From a checkpoint of a small mixture-of-experts model trained on Wikipedia.
Size: 12 layers, width 128, vocabulary 16384, 22.4M parameters.
Experts: 96 SwiGLU neurons an expert, a sigmoid router.
Below are experts of layer 6 (counted from 0) of a mixture-of-experts language model. Rows are named gate (a neuron's input weights, with its number), up (a neuron's input weights, with its number) and show model dimensions 96-127. Each number is 128 + 32 x the weight over its row's rms, rounded and kept within 0 to 255. Numbers have three digits each.
Before each expert's rows: "gets" lists some tokens that make up at least twice as much of what it gets as of all text; "comes after" lists some tokens at least twice as common just before its tokens as in all text. This comes from a sample of Wikipedia text that the model never trained on. Tokens count by the router's weight.

# expert 1
gets: "0", " ", ".", "1", "°", "3"
comes after: "0", "1", "3", "2", "5", "4"
gate7:152041139120153075116132099155089151156094160113132121161149177111117128111178110135132097120147
up7:075109142136108163090076143152181132129141131168122096103062120079122113075090091082079156165085
gate8:093201134153170115194148164159074128146174108134088096149137109126094086106200138107101148144147
up8:139151092122101148128086185159133101122110114171123196118128144163126155166159133165146050108151
gate9:174131128183189160159119072176081120155222134136149129154157115155105170113151149137137129145136
up9:173089103122096081137100106161130110145145145120058145161148109152121136100093129079109141161154
gate10:103153138131097146097123088170124147184156169072106056126129175135161173149181209182144187146104
up10:085141177137111139150149040182124131132184188137099082147108189123151108148146173178167121132151
gate11:117131068136125138100117160086141116144131130119101107114175117146119110118047153106128139215072
up11:109100191151091122107123120067163114104162087095116185137103061163168159190081115123165069129168
gate12:153116092102142137148128073109120144159169093167055128091162152139119117112155088098127136119103
up12:108150100172181084100061180110096098167082133138199166138118136140090129075078166123139078111115
gate13:171140123106134176144106127141078110110137127068116123142092140107078136145151108095135099151099
up13:109126139169098153082108105168135121134177091143098101154112151146090123108110128092117111124102
gate14:159128109137134183127155180126161173119188163098131108150171177120080084122158130099058193115096
up14:126155173144161171124144108127136112117174138139200176142138082126151130120081129198146098152122
gate15:138131131155145117064144102122097112131158146146153128196066162125104171077167153157095138134125
up15:130097171101110121074131103144026104079110138162135129158087103152177110165134106172108121113132
gate16:116209120114159080118120093151112138086195058150137113140117097114094135122135191087118157095148
up16:188153166157157106168085125089162153118170033114129090175162096090063145114136196116116147095147
gate17:117121157075127145146058135135076109166125110124167163057190086118104096152142143119128118199148
up17:150148073126160092164115137180099170072134156163118198130081156190145094130058076087115107102065
gate18:121128177103136155122141136168107158188162069118134046124113122144103147155142143163155234116168
up18:105113119157109142124074167089137100124124156153135146148087156194152154137170162089168182190106
gate19:125150133097151167137162123157153126172142124103093144111154071133075144135139160110167148079171
up19:080114102105123096180080153088105119136104040131140149154160118116107118158116156118123193161113
gate20:148120132143146127127168125181122146130137092154130049152147118152113067154136126137124143146159
up20:100128065082089138139120082102151122147146159137158157107102172126155164101133129084139175122146
gate21:143157096095113166118077087111206141113100130122140131142096166044090167136099182121132066110129
up21:145102166075158102128153199121058162086120111080110133100090121133178103057146096105138130138133
gate22:118094159143158196112134163219100117162129152124182119141152103145062111112130155185090203133173
up22:124156165164126218176129100141148126119129147108142146152166133112150144087165127118132118140068
gate23:144141125169101144162065114137106100161118122130165118131114096155067139194137149148111180088132
up23:121157160082080142150145150088115110117107148075153180139192172067137165148097136176160107139093
gate24:147155189111121102079111168164126069147093148115113150149158130125054188128157169140128106128086
up24:158079119150170150130071124130169105130118123140155162074104087143158121111117142130102159110162
gate25:122147160089132150103134140119152078127180150114115117153177177104081148135072192137106130110121
up25:148071144084171116182161071129107142149107142118103106147121048133159061155119126159094140165140
gate26:171073103148165156058090122165163123144125123111123139126088159114116103126143180168094131090098
up26:145090111202160157093109102221130145132099100130107092099131134107110108118094142063130076100147
gate27:140111168108121119121112102220100140075162094108109163128151118105081141145071201102146144159120
up27:160131071072134160178115193137125066163173104100113111151105131141077102156067067191087135127128

# expert 22
gets: ".", "\n", ",", "==", ").", " that"
comes after: ".", "\n", "==", " ==", "===", " ==="
gate0:021129127131132132115137162178073117153092184166170133136109107155115194100122096110139090151093
up0:103104070127137173100156127113123184126118153215136142150052114088092139132076148136136066156120
gate1:148136111104175136115096130103140074063142132093129128162146128129140181100143151076107157195102
up1:101085177107092068177133118129160142133134146152114126109137099130158149134123110162121127132133
gate2:136145132104139032051139114162115168205120138098121167127140104136132152149098186104215140109131
up2:133111125161131197129164169092119050122145069199160079134100095079120132123162109109103120159111
gate3:153108130100146143130145120091126096056131092122120121084082099116106192076102147108117172147140
up3:099128156080131142119122151108167144155127130074153106094090222136130077170128132083192127113080
gate4:179140156137123144154131180158127116136125146135077106096213199085090140109115128123131164118088
up4:171122112140136146112072132102131156121045167092203134123071164151171063124191129098063116141120
gate5:152143128181170163120117119148166151109136107139192128069113150098130141151139127155111194135069
up5:145140114087083112165164087112117115145136176127116102103097142154071066111147108108175056115174
gate6:156162116082141099096105082124190072143087134147160148056078197170181127138123169098076152107141
up6:172158162167158092159119184080102134116134124115126087186115115110084068135164078186164118169151
gate7:139120121198126172168079133069119119098180138180115163123124092098127095115101116139157161161094
up7:139120098130132132129152179130066126169126184098174165130167150086126129062134122101096122125161
gate8:157076149137147171141096156146139130131086131120109106118135162181159112096113167168141076094084
up8:128156128087151170096083152118172146124127116121174098083077032077131097149135171127124122123174
gate9:165136128117109125090137169155123120127067128122103178136080147100067175112073146081077164101110
up9:166151112167132092161167051120117139151113150075158083096187099111162148215099121146126126146125
gate10:144177165135105089170127138083098080139188133138132100098149118136150144132134130087119141144085
up10:127169137097143156081163171126138174132141156097202093113099088092092118161139153130141153146142
gate11:143140209121161101091164097166135077101146144111186121128056112051111127114127120179171112136084
up11:129141100120127147119122110157147099153107079144075127053139121140110183105108097069131103089111
gate12:092115101162156138122178150140084109129154090166106159111086139143107189094122132084129126091132
up12:118148053178058096187113074137156165132153103095132107140137089160149121122136114084143143160145
gate13:156109139102137168178181128119111136177150123137148127147045111155156106133137128080157192150142
up13:113140113145130090153125130141088121080090176115131179122200149112074153137150154165078086185122
gate14:165127143096161112154097112072145125105125128163158122096141156092091199133143097108143144110115
up14:100139113175126155116127132106137075150081105084119166168172111169153129157179118145102120190102
gate15:124159100129131111084076186135163123199095201125124102067131106148116122156145121125041156160097
up15:094115138142120151099104172117101102149086210099177144073106111084112118093119145144104138156120
gate16:142183113153103135141123131147104114097158097112055146090148159118160101143169187098110150116106
up16:115043126176161133182130127120089112142100148188118133106121096116137182141133126139153181112145
gate17:127110193084099110102130071173085078162131149174154124175074109172116135141088136157116179172071
up17:117155071210183124118114159110156197116143159145175208099102161096099198114152180129124095094156
gate18:201150115197141162113169145136106142189108125109127157176096183070176143103118104129164158106124
up18:054166139107133127104110081159147128051126115124159092084122071139084104167107132118132149138133
gate19:158153157073150113098052181106111125137171143067116173140100139077090134142081155141138123106155
up19:114122128119101146141185080126179150173081137132150106108186141180196132112131063181116131155122
gate20:125110168075148170125114141025119142163140146163163179085140112181056115095106106165104155114130
up20:119164128110106078120114161097125126154101158141086146114140136118171147099130101096123134112126

# expert 6
gets: "0", "9", "8", "5", "6", "4"
comes after: "1", "2", "3", "0", "4", "5"
gate7:162169115147068133103090120113198154110121114142098182171114085112048111106140146172146114140168
up7:186113152140052137090091113133177139113124134147079158171102120122054096107184170212188135146120
gate8:185198178171141129136107128145108163123166118147161144170061208110107092117132099229049095088139
up8:136093169155145176182120098150146056127130121129153111114113116189169137115135131187100102128146
gate9:137169161183140129154126065152176207100174100106110139146160107104079129098104179150126114135180
up9:121138125150063138153123161114129093138083152131136161163143147082083184184124122170104136149139
gate10:114105151134101164143142107104072147118151117100116093086118123165115130135143149157051100097175
up10:130113162114135105127103159116166136224163129102146092109142112123147125099138059110121111169065
gate11:140116145143129113069069105168083133072147180142147168128114171115116104124146110127134120122121
up11:071172112128191155143137100067130145177115116170101104125135119117128139167132166070151166133111
gate12:134134109170150141128141080108104196117154162092204087089132137128085105165075094157093159152135
up12:129127167054146163120120118119130110108168168210193148137143100149154130086160072180168138121146
gate13:147188137107083127161161118195060149125175099151150155095105108156090153105182149162130116143137
up13:130171096130120097143070130206143192143147122135122135101115089078098135156150116130102123088089
gate14:106160103072180189158076100097104121101148061100138159160131162119036121156142157166151130093093
up14:147112106150109094109126058169130103103110134107143097044073086099157114081094093106197142163193
gate15:138135172180096113106086082134138129090112158121105128156153110141141121120060110104200145120125
up15:108116144198117155136138234087131204114186104135088085139131125144148127105102130122109074110145
gate16:130129134120080157056142154121115105176190117171113187123074124109123089078086193127111123099129
up16:129119144146133054166139186085202105112140098086061141146149098164119118209128109119145080094212
gate17:090139152153127083141149119048084106165121112095105127176137157109111119136179119143118116124168
up17:109113132172110056143140116065130074159139152090180118175142134119113109103161137147158133104140
gate18:174117222205147136161129088125138151133114151153168169107195154056072125165110141118109108133144
up18:150118154184126151106107134128124156088155183202165164113130181060115118146116087131160122172147
gate19:130135138120139144124140097160094064162112128114144141119152179137138185096195130146102112091108
up19:128163128096110144089154116139185160167099153174091170121116075132120092134085111122187049085111
gate20:088160163141126094206122120129129077142137130171107170102114102153044124100115147152151190100157
up20:111130117103145116189099126099171153186109076096150083106085129147117135084130186085162126109144
gate21:139140162150095147142161146149151099089094059125168111100126095119103085081104124132131139091150
up21:103111143105177159133109109114089154174134165159103110079140141097135177191147123092147077139131
gate22:125156138133127124103083163131106125143105091116090168124124109169129149064141126192132082126134
up22:185124118162143159171097202129139135106140085145157137125157102106146147145130174141144085168127
gate23:093106135134132167093091122090113106069147145127165111110160160100057165131139199126158072152129
up23:093139144159125114158137045207076145132128157132154078155152134164111139178164123105190145143079
gate24:138135138130160132085034130144107120139112045124147129104059119117137109085106133144125112139122
up24:190125136147124152072104139069085139084150080096137098148107102125128130128123125063156117122164
gate25:118173153119125120156086155166147110069093123149050164129115144122167146114084151172119170185108
up25:142077184105184142124105086109134121134122166164200146122155120125107056129147136149075106144116
gate26:069176154138138155142140172129112069145123144116095167178144173156090153120136142150085083185203
up26:110169165101136089126135126117136179105079132115109139145120083109152171145072143140164076131108
gate27:173159157178154120118044137129138178102133148079135201133144130082092141167161145114096121154101
up27:143146110173146102143078175094154168091140216099145183115172116117134147173112137092085138101158

# expert 4
gets: "\n", " \"", ".", "==", " =", "==="
comes after: "\n", " |", ".", ")", "==", " ="
gate7:135163135151104123091142130137113159128178174113135132190102106140134190181190166128158094124130
up7:094158184173140155088111144189147173115143165169121123162119105164056161191166159133137085091130
gate8:105156176150156130157089122094156140089146190124133191101106105073118104137146127115139150108102
up8:098172090092079153118183177133109167168117083133091060157123072143130123192090112158110104164135
gate9:116142167158028163140163132140114062105161130089085111120145151058108153174152087063115172118121
up9:065138152159125108156134107135139127149142107138135118153116144113082160166146120087147154126106
gate10:193104194060123106093187089088129161102149115124083083153102176102103122158126135099178152163133
up10:078098129142134147111109156126128062134119118139125142120111106152140068107074098203151127083051
gate11:101090122139151137148104119149116164146122078131092105106126141168104140075143120092143140145169
up11:073132200099115130150180127104190149106124107148186137109105098080195160094097128103142103161164
gate12:130082071147066110141107119171144184081140126139186173142143124069083150105203148138113094142144
up12:156129134091145134109159089062098122149110103146099103162091086183073175139088117110111163117122
gate13:166125116112122114117085132119180161166117120174128133100104186151098168066165110173072155172121
up13:166142163124112153141110142150146144150151119175101112069093116095100132088138102173136141166089
gate14:119058115118191177130152132175145162147168033156056096144161083109121191107129112054107148117085
up14:132133114133092179112149157100147093106120137189115195110142131129202076154148164195106049155155
gate15:102119109158101123109106142097130121120136124149087118131127164147127179094201139107150070068169
up15:129141144097116164144171139184182162123168128151159093137098057136123107163127112148121136188130
gate16:104132186140097112099126111128128136154131137138117106127070141131151091138140135087133139125138
up16:080135198137118142125089113144111110123108148072137088121079103149130166138113102102112141116166
gate17:198159116140109124125116133083171166116093147138101117089102145146113150122130137177125115154174
up17:103096081135125146103118088174081138144194129112146200141120072124068153111125138151157133072087
gate18:114156130198154146143109114117094134106154086110098103166131149100126113108171148140082132111133
up18:175087098099165155132125154149121169179111122119134131153126101122119123135111145077143146134104
gate19:147052139134106129153139150128059082180147144133129113165110152177135158174179190174048136137161
up19:135142122143088144148100086120049077145126089122130192104097125202118089134130156167081098109138
gate20:160145170132125173180140123117155127124156105130112094157112101174165136084160138141086127119164
up20:130181070170113108106154048095109114128149149124103165166164134106113113172126119113159189091137
gate21:106135089121122128121123076126126168194089093147156178164106117153079201157144146121075091114147
up21:161163099191153133171120174172123077092154145131104125122109176150144044099176180103149179172147
gate22:097187148163086158090093102109147163135192127152142198139164129176131145149163168129090063143223
up22:100147139157116120091078150096157129162163077138093116166114117153127156111120111132049107117134
gate23:102111090089119157160102124157118152171106173108158105159159165175089121096146185131102127063145
up23:164111113128155082141131071232107146149148121110081165144126120122108138129075131118153129126080
gate24:094150171148118133088125134099082105102169090066134075069105144168097128134139128113078100122134
up24:093177184144090124119117112142131166093123135166155119080097144149114095199187133104164180111196
gate25:137108158182152133110168122121142035106114101189120090162053128172135175067131136121117038087179
up25:104175064157170145111127144223176151116082131097124148191105104156122111132109147137156159154161
gate26:083123094161121154065121121157096178112182175145093197204166123164116103163162104127113103191113
up26:086140183115075110102140088190089144142171120147137095200142106094124176113094109138171124116139
gate27:124082157173157164066099130122115154113145175172096086118145120174141094094181178188121168129127
up27:136126129103086117112137146193198107152130061105134146114115162114144141110178072045125108129078

# expert 16
gets: "1", "2", "0", "3", "4", "5"
comes after: " ", "1", "2", "–", ".", "3"
gate0:123060166145088171174143144132089130068119080209133163131128084113056168109163081106146121143124
up0:124132157109141116094070034101119148139077170097187102127140057054092151155079088135138139110122
gate1:044103175137131155108100162088198119166172130169082081102114107131140091131151177083139046163122
up1:152155134117104082104099134153153092105167120118126174123173145162128089165099073114140105184128
gate2:117094129119159125126151116218091064131113117174108158177081094127124109075080136121118123143177
up2:124108124075132113156153124106139147136086131085143147103180089092149139134123178075153060168135
gate3:146141134121136144125079069179125136194132101094128205130094146082126177101138095124160110117120
up3:122133140093182143150123077127121148178045157133154145106127088129157171119124118100151118124168
gate4:162069106150172135123167125153057123164143118139105172119098116100166105116121115141151143137117
up4:116137189126139094142094163124125112114129151040161156107119099102094123125113186129077107169103
gate5:108127157113124126163098140189091157132141152108155135168110148131073084165078118159145092176118
up5:080092138124142115139063155116082071143117136063096100118120140088132117168125182167091134117156
gate6:117155121111110112083135080150160098158106126108073102072153108077057054093101172151134126117140
up6:127144127113081063075157096122161081183098119157051112119126138138104067047090116162127163145117
gate7:159156202157160076094135117197083092128146152120110165125099077084110139105155114146130109145052
up7:202155131179126153142126098148206076103146149186149100144105127118185169140150107152110156135166
gate8:092140127075112118108094121155169116154146122136067120168167087161126105130174127127140140144114
up8:089108098130141145173161143136147135130092081106144073074112168117130150146102137173121148107187
gate9:100139163154134189162132117166131134182106107106110161097162114105152127100134113134171101153106
up9:182143149125108082117104196130098109082159129121144071146116057114155152129070157121141155128130
gate10:162135133154124161097149117111099133145130107128094171133132163188120093213128153111118147177130
up10:107128167127109060069192114138180110146103085143127142120149144175125130179144090085160121113164
gate11:062125168161111115190124156124132099109151067148074134135128148140060179074144103167130104120158
up11:051150164139096088177110138118154084195092124155107105162138118185092090126098154087095098141140
gate12:151135155079114098094113122095151101137138094181040165133147154150084058142138186155164183129127
up12:136199129069118116069134106069132111132084113122100159141121155163077080141154150121147137147119
gate13:179131181147144183198158053144102095105109113164093129131159153098133077114080128118089136132167
up13:128156107158140134153098216157177191118146104104136135136139097139123147171158156120139080159136
gate14:099115087206167106092092113166128157135162097121065098082141201111122094131111176112149142173165
up14:174096142106151121103130173164139116123103166104100140128151066125147129034221144199163132144139
gate15:176136144160138147146098167101140111136153114131063164123128172132060154102120142094094089157117
up15:135107128158152155167088120067086098160144138123110184069111227148069118165147106092115126148130
gate16:127146169113090197181110134147108102163137088137076180071086098168156140077140193116149157167106
up16:125126138116117193199089156120147129160112146144096238169114170126242129118187121112104164153114
gate17:184102147094105129145140130171138107168089098158143095104090113140081112052072139162088097112089
up17:127080074129129124102145104151146092157193121139112115083092177144112089127109139143119053090165
gate18:151159143167110177146182093113097105135108119128094154135192141157131131121099095101136107165102
up18:152170131153166110107099148107170116174156193076156160133105141095128145100143154131137152169154
gate19:140186157131180150138159139129106124175101179204170175128144103102110056134137131070135197123081
up19:091097047171100160121138165114123162126115157122115111110118139172120136151143118124106159121156
gate20:141167158113145109087097074149148155122119149147082175127117173133104130158091168106117128131105
up20:120146178130099158105144140162145122105103089185067115135096146098147123129119107151144137070112

# expert 29
gets: "\n", "==", "===", "M", "I", "T"
comes after: "\n", " |", " (", "-", ";", "S"
gate7:170143144083092107124113057158117106095118063157086118127128124112115141115143134079110143113081
up7:095160114175113153099149149102116177155087147133129086144126146081080179158102086091122135107166
gate8:107111159101149159148102153155111111147151194111099166185107115194122144119184151123156132127061
up8:140119113092138116145150135143113165081101128183157122207097093130140132173105132076168150206146
gate9:178142146210102116163162091174134197153161078062110125163101127137104123153155141164110147145206
up9:122116160129100123072160144132065097087097106099104112131131145104171179154067154104157123137108
gate10:159077133189151139163129145187115133183094141115053134100121125075118142093139137107104157150122
up10:104118084046090134089179147129036131112148110176161093110077109155062143140086102124158119126105
gate11:105148107142107151093162123091093154095129095162093095162132116122124194177133147137086183127183
up11:174162104076162154153105085117186122057096106130128186124140080124135101139061142128149072098112
gate12:151129129136111164098050158166095124136097130133133210137136167087113141145098128137049111131065
up12:135100144120174181146216158104106183147141105087120088180142126170108101141110139121169118118127
gate13:158117175116151111125154141145122118179131100097153109222146132097104140140139139106112124123114
up13:130131115157100137116187173073126106133119112113197068118127163102077117101156138114163127085092
gate14:099080109177136213083166159148104158153109173116144127182166153175105087172181115121122160161109
up14:114113157145143138082128041206130132098176158073096146193159089130139095146095120148103067168106
gate15:107121073151125154172107056122125172189140126138094131133149118095083144118142122163197093119172
up15:093101163136101138126148144203119163115081093153091134057134110133116092122153147126096196121068
gate16:119142139205137180098078122118104151100104135053149156095052101184124123176131110086085125120132
up16:098117108139103158129127131215162156152158079160147157166070124133134163116150164153102032158096
gate17:123061159133105154149081164122087171075139092176123188185077085161138164145123135131081122098137
up17:169131106146135108157056130180144123160186145150137180108133120112130130143105134123056132077092
gate18:123072105155138166121096143126059174128141147162132148159178116161148105195087136139125158164133
up18:098158138114098136141133065123118210153130170163092095118155112148127172128121122152112127090124
gate19:107156103160061122128108117076099124116173170147090146157167154131069167157078189138131120150129
up19:117134152130171110066165109144125163140058153143119155148106112132091128154142053145074139093154
gate20:113172146218152102153157156133123145144181073099145061151140118168122110158149186058066113133130
up20:161157151215148092139098109113112173139155154107158092210153115143089122185097129083136115078179
gate21:154155172128167142071137130135180150115187130081137132116161106160128127090077156086072116148174
up21:134166117128128069107084189154122059082114142130189102125156175136095141147098110069100112130167
gate22:151108093108193132096143152121169107062117115143179141140131160127091177158090119127121166110158
up22:118143121131213114158118192148121083127102102089140130167086141118146147158098089083055161110135
gate23:133159118144178169140149186145140147160124180137135154173146177089124116128118136140112110091085
up23:157179141074122086138133116120095159112121124143099164141153050142164088133145115139164140159162
gate24:119075090189137153094090120150086077146056121113076095165132067208126163158116118159091142167151
up24:107129136104123134111156142110059135089159114123133135168086070076147094168068129115105136160133
gate25:149126117102197116120153096182116163167107103137159082162163119179054113127148158120107094107180
up25:113134143195079162112130109143168117153143102113112200072063172110177145132083096159085142166090
gate26:155144126094107140067119127140072154070167125118127125116155129087089099146137154107148142111146
up26:144104193107113098191131124126115141131151186145098065095073109132115192173156107078160095138101
gate27:195181131148192118087136097174094161069121067105161119153144119105092129090108239157087127131110
up27:168144094197133140152106160107124091124186140136143152083124144174144175135167049103142142118149

# expert 10
gets: "1", "2", "3", "0", "4", "5"
comes after: " ", "1", "2", " (", " $", " +"
gate0:151164117144127067112137060141135218070135156158094124100050078148121153073104119160099116094163
up0:158212135134100089126166143107114195163133103116147085139179117066123101115168167116164111121142
gate1:169092166145183168135123134195124155128214127171113129107109162147088159149130141136105150147161
up1:064149089135122151064118126110141132105054121107157089127095057089189088095127141141131100115129
gate2:173144103082149099170154078094131163131113105161173112071128135140110093162139160110025124107106
up2:111093124057117113144103098134084122149094120139112107112197157136103165202136143191079117138126
gate3:094134126106100071140067171116096148152172091094116114091116195086063140146124149137156063124161
up3:185160110124115135083136148138139078101116153124143107159137148141158121143163111179076089122141
gate4:141117108139110088030123167072139170126101067119110166150111085095086120141141128122129128165197
up4:110156129095124037113113180201155130135145101115112154068070164121137121148197139127108136116150
gate5:182098140062157096060088128152120142155123126177092120104137133159091092116141173174132148101133
up5:123086103177154108100183057139117156168146126170106146154153035104114138088105162182213154123182
gate6:133094078141176124121132137129145111121156149056142155137115098060069046110182146084094175099123
up6:136154132151110154130112093105137061189178085057147097122131096087123157122179148143180120089100
gate7:101127100099087151130100133158134097147147129124123148094116133117077150141175138081147125176156
up7:088160107129072153156132147142160158073136138129097148158109178123122164084040125159152131141124
gate8:097135101183090222115149125124087080127070145133160132124138136118106097113107108158048118145110
up8:140160119072137150109129125123167090113166095120173128149132130085145087114109160152147125096145
gate9:164125122096167153119087113134075238174155094124129095072142136165109132145146141119144115137086
up9:153142155105117155161123081133097167147114144104142113081060130163131134185066150102109150147085
gate10:079111107208128148073132141145126150153165094139165092128133153088083126158122129077107224137120
up10:192091147100089176172084133116133084123084122133085196130113092176202120130186124212103056112132
gate11:078191123137167098093114121140112193144135137082124131164158168140190113132149157127147089098105
up11:138120146158118111174172183141072095190106161074083189150143128160134148118094112145148133102136
gate12:120121143169132138128116108131129115123162116174116110115156151133123113123173145105137100100151
up12:176161123078102057144120113134161167164112057086163135098082147125151123141125098132113112124165
gate13:145135155132105171158160107136132120112190090138179168113122147126121134134116173105088197138120
up13:114160157153188093171199148068126115138088107075107163106133100133089185088110139129115142132199
gate14:129150074141192140103083162133165152138084133162155143133140121140121155197083125227106078085149
up14:126145061138136129138097173176174191135103098099161096155186171081104171142083130146131060080153
gate15:148114099156162110147100178080078114135098130144116108080130131107084120094165074106115083146120
up15:159113184161141169145136119161119154102120102130099166118142148149114142114113138164112202120104
gate16:146162138117094113145100099098188126181129152122171111178113076076127098164098141071116165104136
up16:132134128143119134182137149112093113084153129149148125149094115096111134151089120081149192132117
gate17:165142102055146145103080091075144085172089112119133129095118127130148101172076156155098100169120
up17:120075064155108099149141092072118102125096178128091123132127120166085183119130087102092118147185
gate18:133118077123156110142089144137158148146157154154162177106085075116123141146139117096055129154149
up18:123126140070126128126117103096126110051144138087105128133189117138074115148049102157130112101116
gate19:154110112152166176084086129106153125109136127152125116120132203079116123084142140080102123081124
up19:124086147128061138128113132119158171180132118082157122106162119129146168160093122140122111121125
gate20:152102117097171131064094110127115152186103100155141164171168209056122146180137157121120217113127
up20:164145125091073105153137150135100108105102160100110102069080069140128125104046129131165063131131

# expert 2
gets: " a", " the", " an", " \"", " his", " A"
comes after: " a", " is", " as", " in", " was", " with"
gate7:133075173092097154133142118141124085133179173143104097153104125100068113099116106178137117161132
up7:122112169194064133104108138129206140165136075136131128098074112098165132105202149111111138148136
gate8:113128116083138170144078129100135157156188135145084145075134112163110200171105112114132157121140
up8:127125081135137131159137124093161130120085083134111153080070090085105115156167135108164161191164
gate9:183093162129128123149155134182111122121098131132167164125123134126110076164133192105112165087066
up9:138124132165135136140109197139161138106157084100060118084159130108086106135167135180095089195111
gate10:153173100115095158111139167069143137158150172126088130127156148115147183076170132168146145128176
up10:088158127148133171142142173172121170064126102107127146086180076115145137184106120101126131159104
gate11:075124105115072164145106127095123144103127124167100123129118107140134147139136109191136184156108
up11:082154139078125173090115096159109178059138188174119161112149128051140146072097148160078149144107
gate12:150124140152118146082076141144150157110115168165162109150109120100091064159132132176083112142091
up12:076104076149142111053036132104165176147114144117138135155121108152090126132118050102130152160068
gate13:131116174117116165127107144112151088124108144142131106117126141157108134130092185155131117110167
up13:170125128121070108151082116101155112192122120167149143132119088077137093171121135159106142153182
gate14:091077113089121189150141076178096125146147069099169156088132132076103182116114162177189100226185
up14:124143171169125109180087142116170161119115106103130106167100146147111099189063116217196140136182
gate15:079082107147141154120143091122137128141167076144149183162111139108118074189107147140172129062113
up15:110113133129102147090093111171112089162161173138143110124157080168146085167155142101165077050105
gate16:100136148113136171135131119132167107133118111148105110104190138095133160128122097169129137072154
up16:162119146129150075098114115138073153127044136113136129077156164111123096131150108107131148086089
gate17:109046151112101155115155134116160137108120097150128125154147176055069088098144122129184148147146
up17:113059110155149139138115135185137160136109104115125078122091171104095158133122156078203204109151
gate18:111156166080142120111120099095102078167080086163138097115154108168147106149123098173163146155095
up18:120143105080139051162129176156124156149134143120157213170129087100081168085174090155129137153190
gate19:168107126145143130099095115161075104108116160189152060101153194099161117141152180113107128174145
up19:126165103145183087115112128126142176080136182119109113174147148151202185159116141170138108127146
gate20:088102141119105138101100117091122108184137097152078147149230112083094148101110123092152131186128
up20:067146124170087103108139086161096118141173124113132140081192102116113092046150127117151123095085
gate21:109082163076100174090184081200144088124106081135090162150180149083041130065071158133124132159128
up21:202128204178118136070141121111108099146075164135170107134174065146131079075141174187072107114122
gate22:152099127132159131074140104145080102119083152076170129120101105118150162228124167121094140130139
up22:113119136074112117094127112118160167183167114125117124145164084126131125078101145163097088123080
gate23:084095147080154152056073083089137123153088072148175148114033148138085160079111081091035093133140
up23:114101111138060147188174163145096112131160168100133098133163080097130119131172158179140079105093
gate24:136096191176128101096157072142064176144180071145116163107123125127136148093154184108105100106154
up24:094087189192173091178155133131153135121169124162154162169106169192102055102149118125145155150089
gate25:150116124141159162121165146132141117126170154149071098149123086102129103095126091076157146130139
up25:136104143175116113128080086117101166119077080139120138088158118130157138089089154137151080076158
gate26:124095119065172117125149125109144095156142059117131116191140189167116159212089113143175171086174
up26:128123143083131081150172139120151117141113091142172065153177156166140104110082188142127141133197
gate27:130092120122107135113069097124134140145222153121114150092092149134149115147138148135159127129179
up27:136120154069121135096151188137087095121158166105128065141172081118173152087170144138139095141098